Weights of a small mixture-of-experts language model, trained from scratch on English Wikipedia.
Training: a variant of Muon for the experts, 320M tokens, 4879 steps.
Below are experts of layer 6 (counted from 0) of a mixture-of-experts language model. Rows are named router (the router's row for the expert) and show model dimensions 0-255. Each number is 500 + 40 x the weight over its row's rms, rounded and kept within 0 to 999. Numbers have three digits each.
Before each expert's rows: a language model's description of what the expert responds to. This comes from a sample of Wikipedia text that the model never trained on.

# expert 24
Description: Place names and their pieces after in, at, or commas in locations and addresses, such as in New South Wales, West Virginia, Calgary, Al|berta.
router:458524525436451552476490532408528475511485500500508530565490541476463469481487462549507502532463505565448499562574530524559472500519471520439515523567536447422502458508495517561490497549490489560525528454429591507554510526464501491518539498531522514473524547489535461543421565452460589471409433474553448506554505462476445542480508587572515467484505487481531473436500425522555450530487453475410521514574541425610500472539439513480523471564500503560482481565491468537490560594494487526548578556515464492502462489443496497500525456486573444495472550529497567539528494517476415546532520497530527531474448487542475513460504570510566495549442485509482461485532454484481521510488490460508495424496492484472510538448467515426535462456511472551535502461486550447483517497484519

# expert 18
Description: First names or their opening pieces in cast lists, results tables and office lists, such as Jo|han, Jac|queline, Ros|alind, Cameron D|iaz.
router:482485505522481451488451487515592487486508516476547487541511570517501514550499521482495481534458456489501500527421572569526465423493488488478574490530529576438535516485497523474520459438554515525588539392480515485473517480475593436484500515551390517564493454441522471570522505473566508452507569523558495488491483542499502498498506516474507429518520520574574516552483535465590534481468553535502497522599472502539471513513542508468523491506513519565554562528475448460522508488502528507545459511487572507490508532481520558482514430476508463466472463469492472544575510443526507533497480511511550544455505378484435481461493509468516490492437474471531540449450455500517502445474538569465568516437498509432485491489480448546469452501548485509586486493574486478473475566562387

# expert 9
Description: Adjectives and determiners before nouns about government and elections, such as directly elected mayor, legislative powers, incumbent state senator, rental vacancy.
router:498502511443482529498467497465498510498501518500545594526550549498481481445445508539506593482523466492409459475505475504413454557542452515537513441473556456507523490517510507501586456508427575427477540514426486438493521522478531481567469453501494469489504509474505520495484471459537494530536538447479384480481582522419631506476536495510517553441490516522540494523459532500485530483578488572535484538446490467445476483482585477512457476433493482525575449545491413513484485512502488462496487484562488537430530478478490436507456549495462531455516519524540446519536490443437532486549454492517491529595568476539551531512499483562471454449552490532538538494504575533486499487523473536558449521539565463499526559466500447509535563558446494478512496451417437502502523475499435

# expert 6
Description: Capital first letters after pipes, commas or parentheses, starting country codes or foreign names in sports tables, such as (T|UR), N|ED, T|ërbuni.
router:465475568523558455439527485445525481430469511484483496457509533506495497563491455476506510528501467460554449494524526535612536469542555480476520497522532528471425428582534495533502484520548537534575549483453530546476526507555489512510409464587514467520462480527465520496533476501517575474445529446414508521522494452473429465474517582544482458582527532547481542576479454466524511446532497525427524532489393467516481601496525528447501569534495510529500480458529521540472426579530501534539476526497492481441537444469586507479538483464546499514420459492489550513498482536478461550484512504543541440392441515515545454537503507440501486520463497468433462469415459499465551526499462499455460469499465473481477525443579508511493437506535463498536498494501522421496541494519454

# expert 8
Description: Modals, quantifiers, number words and common verbs in running narrative, often sports seasons, such as would, could, two, only, finished.
router:521462512560443500541512511458484521474477520515525499532414507486508565511456545619502458553526500459540451518466460522462520531561463458613453480483526477500518525518469437507550512462500477522507489529577473434551523476516521520483475539560455482545490428562464403471530484506470490525455559471461473472450512470551516520511521415516451521474506537514430501558511445498499535516546493501536550542484471503471561543450579495567497554473499410494512524525453522483468519520493470416463487463531439471448461524547423593553509500485480458494503604575545501474438472444498517538495523524500512522501491524525527451531481506541496457518595559547543490624533417538517511471538482520502465468561476485479418428544506503494480492453479493504478463459457421474507510460557529

# expert 30
Description: Word-initial W, w, h, m pieces, often W starting quoted speech or names, plus ft in heights, such as "W|e, W|awrinka, 5 ft 9.
router:464412455557471527503498462486440501530549519538481452490462434505457505424520470567493475500541525513518479459519501471542545548502500483535496523408522554473550559501480435534533527433415496540530456441516473496463508548525483539490479552558513508499543539498477501443559480515562477480500507533502498544513445487523520500512460566484467571431504478528444504523568472513455532545451435402535513476498493560463534478505497504508509442485566485458468466490533579523436469462441530480521454472497560469451465461526546491539467555439498519536440465432525463415508460515544522538543554506486529577549511497494458517491533418439410498456519550544495445500543474505504587520500519471512546473515506439513420503541471568519561492450510533492411504563572598579539522482480535

# expert 2
Description: Opening pieces of technical and scientific words split into fragments, often before -ic or -ical, such as dep, phot, magn, Arth.
router:502468487507442464480461567497479390491427476440480556425497448516506479539457478471486488515490497441536540545502572511567533502487500491486463537498541486551544595482427516509487472584536471490465463497510555533500466417526425498566461468462549490436540502494513541483541488457498486501515531513482448519493490491486460488505495573533540484464435446516564483484435579555545408573502554547513505482502532482530481510469521460503475571501523455545504474491441447410549470587494413522525508468515548539500518468519511494488475497574541502450424498430461487530556514528502511460500552577479493497533503492487501527516546462519496424514481453471487524461467527458586556466455454481452514497449465555474575545502462558462515474523512510512444544590551539422448412520496468

# expert 23
Description: Verb stems in running prose awaiting -ing or -ed endings, such as chang, develop, design, com, emerg, writ.
router:468541539498507491477424583518438504548517438489441529504526481564499515410535415524521481512482535406570506512541485505438530557471530564520482486455576531446510442542452515488466509488442536497515486424462509560490482529582493526502524484440456470471517576539509537489521457500541507507452440435549495460471423543505483531500499460478445532590509530483437521501530548532475465523526490547545573520491517501455502433505489511569481473460461433490494509535496499576487413485538474529482500523488496579503509483501476511498488587546519488508519572527509493596479522549520547560416515517505452508605601534456507505481499491572488469469503485495519551488484462478459510467503514464518451478526573481432477483475489489502554534549537457549498477520551500520534363527424522

# expert 28
Description: Word endings of proper names inside table cells, such as arenas, stadiums, players, companies and places: Spect-rum, Ald-ridge, Port-land.
router:483461474510518545477495585494481488494464541478511516456536551499512545529557415548560560466496524511462560500503485519547495486520508463469532459492480500514517494466551525483488504500529470520505509560506444520492488464511522462493486452550470498586519499553550539551498509480482460528555469515519549461557528555588453508501515502456510485488550475558536547446485465505491604519403480522398509464517570469463476537533480520501502526552487566498520480536483440396519561539533556528399533461454468548524510499494506523532549471503571461569532460592533499565453456600518490530499519516516530460464499548515423502540530480413469520553464501472420494428514475447447497452482526523426515527537456497513584473477508525478532475467510524523598496450499416433470614516493478

# expert 0
Description: Opening f or v pieces of ordinary words in evaluative prose and quotes, such as f|aultless, f|ast-paced, the f|eelings, V|iew.
router:520491517464506512558497514490481450500474446513524474456434485519497467467436531564429573487534484477518487514471447427440482561463523454555411492580508562521515563518526468521434523429481566496534555520577536486485485510569453488462483467466520508479422519568529447494550526562507482487575495515485481494510480563457504470474552513528480585495515539504503420494482509551485511557581462474576410566479505574499513537500485489501486495475462511524461479516443428577542544465410532468480418434449510563460494500464518503483481520497496511534532427496467539460459549404469568426443582499491484464418519568532482457468540495500461478531564526510577545432543478497481468518564489523481544451531474509477468494526483494539509485436470473585499509518507517512502529478473487

# expert 20
Description: Final pieces of personal surnames and place names, such as Cromwell, Harris, Goldberg, Weimar, often followed by a comma or 's.
router:443523414542501469494531515519545488472455551511466499530540514490501527528476520470409497501531530489512498533486595495494462507513462545396520453564493443450473467431462546476530479518545494536516584516472504501499505473505578466484490471470503556519489447467515449558442504529440499546505504528559551463597520635532497510472520465437488559563523541543548543450444500525521533472493509480499522512526510543485514488474465533440551518539540525587505535520504494387528489512494490459411473578520481543514479446498533502472511451442521459529502458540459473472506445558490445459474518527487525493485492424456426495411474543527591521500399488456465500453439457458572451494523478544474531479460476464478508410529470494498501484509504523512561497437573434466476505564492457

# expert 29
Description: Digits and pieces of years, especially the leading 2 or 1 of dates, in table rows, career timelines and date ranges.
router:538495518531526418533538501519495544502524440476545468472497529454480570446575559479499476531504486517487529475453439506496470466526502424579532495475446498446486458545494501533462542564525495476458498602554473528498460490525422484496519563491528488473527471501476524462488530519543514400515501498422518517515530512501519517492443503543567455469548578557516439497544425403506503488398487559440510515512535485602434462516456488451566545475501536432477541533524559478503464436534524538480543525506516522531503496494518496492513432529484499431543505543504484549413494424487453494493474478453474541509481426474562535530488452563510522477540512429569522466435504495459513550521548519547492523548433445497455587435601464451406491494522486482454488484465537484503519494472526

# expert 11
Description: Word-initial prefixes and stems like re, dis, inter, sub, plus north/south/east/west and port, frequent in military and naval history.
router:569556535458477522474544513503512503425477554485537601543506466529469501534464514510504528580520523459471528475534448468509503462414480534557407495502549502591507483532508446484492521464431467564508494495441454496539466534543515495508438444486498492544464502459536459480512564456495560448532500483501449528443512530483446544467547498500492507455531441514524503469471471457477405521514526400491409504526572405524568493495562572608489489477457412529474399510504505504522442532535495453445509493467531494523499434505474484513510544438571509529519511531434473511496478566563530523516483540469549514534519516548488548457471418552493506496509445502473537530538563493426486521536465487456516530452514527514506462542465566489479513458511507537573513522516453494557603506475556

# expert 3
Description: Digits, decimal points, pipes and spaces before figures in census statistics and tables, such as with 22.8%, was 21.7%, 6|46.
router:517526491534533509411489471526573506584541511517540431499462506510591556489508524520447443488514488572458527445516470490521560459543485459506492511431475482467563534489475549457441542432551466485491494544480538510529474490537485486532527528447473506506530531553447544533419470426491511547533550483493555446421507482492491499466449467496473574539499433454457506524537551572540471498504460502546571440490526532443507538482492529486477598482461450502494576469440581429472543415483526450563528531424545489534508540547549518476548533522480523466528586552501511394546460491544466485503510501497489549476513449445519435501514500552438487455521536502555483568529513442505498494560535554473489443499478549521536466555504457518479510430500475488450536494434526540528516464586513

# expert 22
Description: Line breaks, blank lines, == heading markers and table row separators that end lines in lists, tables and section headings.
router:505464475523504491520545472508464547527505513515479492499525403534549563488549547486524497537489558500592467407512528491612483528535507555463536539512484431520451483543413536425573526554545508495445549545471440472531495561496444475438486528437547538530483477547483523547485539491564524465493544529507402544557444476471486513516464478424443483507464506473444457432526431480508488465532485527462514551525464500537430513504519465451454438580555552515507494504528547592527453418516519524441462498587532448475536471467416543496519441525439483520497465539558534441499486501472493516490478484503495511489465523504499535513471531497435520471516480488548517503522549544420457427487526571483535531464545440518490471509533551572429503534514527485508488440544454548553448467522495

# expert 7
Description: Word pieces inside non-English names and words with accented letters, and inside LaTeX math commands, such as \psi, \chi, Ind-epend-iente.
router:511424469453527465489506512493518525558504568427458488541484455479544518521526509562459489471525503437414519492552461531564424444489482454491471524543501501474497510470535529491492480445441436455538512488464466518497519516543472512519540485459503525540482537580491453488490500533568573448513432517461524415440478473570502529451491493536530507497546520508512495464452594507543462496475519527478439512485476434538429547538439473529522490496544600550471497483518501477489373554502437525597548515514538460545514477514476466485490539543559546524525515465522480506564563464508568492476511550501537459435548475584491396411539539499448502518480564547497540500521441477457506479487435469436480481408524457526528529490515472556480487513477517463507453615501497472523564500481518

# expert 27
Description: Word-initial Latinate prefix pieces like rec, res, acc, inc, pres in formal and political prose, such as rec|ipient, inc|umbent, rec|reated.
router:486473542455490531537479534520530522516480508556507485469521457522550479466432517531512520473480417441575486454552492490512434488506527534459527479459510519535497524458432529549559430515464483511569513532494513496520520530503440505460530487519489488447499477418497542562533478502541531474469534426565522550439403503431506503518549457557460547491414480427493512565405541511468465479586485541524492429501494472453448475451483497492505487462483461561459489478551444472507449587457502539451511524551529571486522537481420465559488590507511529493581454491524464460559566553513504438488414512517514533528502512539506531475488450417508560480545523531511567515523499432475606515528557459500464540501558486577536520488436419505542539519468538534496474459541463528485535525482490

# expert 15
Description: Word-initial s, st, p, w pieces and line breaks opening infobox fields in railway and engineering entries, such as Service, Route, st|oryboard.
router:551488516487523533504555499557424536425495529509517489493442577500471469497531424484463460520446528509572449496543475519491615497524497552550563522473465558559553483501562473577519502472484466570489453564511451510496489559455473485521533495517517557474530502519641550405450561546498511514484521478528491530423408483517441451484470569546463441508519444520442519513453521491468414544530485496469495449424530439484518529529487459530492478529501460554537447495528551577500484530540494446424486439489477508485559545524517477476547512510471501470556561576508533457467506444486493485481507475488410479544532470565498514537495541521475492484428486543438528475496497537493522508496456480467422500563595486489491555499485541487497499456538495493495496482517545572484471409503482

# expert 26
Description: Nouns and phrases in sports, film and music coverage, such as game, season, team, championship, won the, album, stars.
router:530467510480571460537510459505542516468475531467521478447436590483522547446499605509452551519518461462463550453493531457436510477541518561518465456562526551546457510469511532579532480558520573556481515574454492475501587480549531549530531535465516506478431484453475544513557493593491533545442553543452509454548560509478460449485495411502543452555483506465485467512464518515494621462498508513535435496442491492461498510472430551540493586456516462453479489434460493476518495456500504467471460449520486474480505402513481444424519469471458522511535503486495448476456543456464477433481521530504423485527426517440569540460521513457497521533512485556523494445471502571474541494491481482548471454560455491485458471525532570473543448467527454524506523426459502462511564510494505

# expert 25
Description: First digits of years and numbers and the words just before them, such as in, In, early, late, since, and coordinate digits.
router:502574547495516472502424477517499461524493472511509484514436467456510442522475554479500461477477551553508549474454487514440517518435479488447490511500487449507453563533467462479485484514513482463505519522547437446460431563459438477529529454559543516543497458432478518482513500453490433458538484416515535537461564429436565561487495519498519535528540570462546511482563524444477436528544481508568506466552545541582513498556438457524558422456529494498501495507466508482527505513550528491523528570461484476504432553557544491551535503537507505507502436485431530541470544526498434453524515481452492472565514490485557473549507513597479496453440484416539475531430494540559530555507452556544547524541445511583473483467536424475393488551511521494446486582468501522509423465511543

# expert 21
Description: Pronouns and name endings starting a clause after which/when, plus following verbs was, is, has, such as which it, which he.
router:466609455497457600468403516523526497497491522551486586481578485471481506490497522449501473469548497446548556462536516471498475521477517510501535532506571505507459450469511521442501516486491555502457543532505504459507537519547520488442445489531526413513460458517528414536510474578534522531480455481545497458477485514567498447500540474493504545442506508541439459496413562539508579506443466414476480522582445536448527466539445457520537488599535477475522568538512534469484560504492447511440474524542525458488466494617421498471477437511417485459471514580437518467541512493520506467515436538486485530498501427480461537497447530518485510501525589516447527540526460473511529506553513468520485462456485495490420551545493522495523462547433462547577508504485448463544497456473472

# expert 17
Description: Species and genus articles and taxobox lines, such as Family, Genus, -idae endings, and "is a moth of the" phrasing.
router:570476495556408461464465528537490451503498457471519495536555446510500438445459496445439462509483573533540520453514547547449486516487500449531529574548539498503497565551507459462508519545464492487497502468479538469481580425554506531483591485464546545424572512506517467468520517508473516521545489514506502543504497514512467505533487524505577450432482473445535445473459455494501419570482496439517559507537452501514470523449536464528484492576476524468513522561499457545564525490446435485542566503496442588568461541515538537514437488493485506497481503483446454494554479533417547489480465538466557493516532572527447506502569517522547484543555499460519508469479536563450393466539465450430497522528427525465512527537448490511514578481533538506586497620551496484474478464530508

# expert 10
Description: Nouns and plural or abstract suffixes ending a phrase before a period or comma, such as countries, experiments, region; also final digits of years.
router:472526447513534507611449490445487468421440521544500560545519464475481486417468567478484447465524496453459519487498500473487495500514545507499467460522499465500506489565476395451513518508468535528452521546441504481498552561557497555490518499427530487476444471491572444567419510503453480553514447551535497494540575523525528549487455476500497581428505503475513464451420550536472475510447500469561538523557472537467553560446495509583550467500503495510500559511475453430561518464419462544434539491488533489472514517578494509489504479475433458460512566570467505409532526529534542483408529512531538479520522483518570451496477467560552502503461493495477486534514470552555478496487582569474458547406543455460468488522515477513538467464478473486471527435462488558543520515449496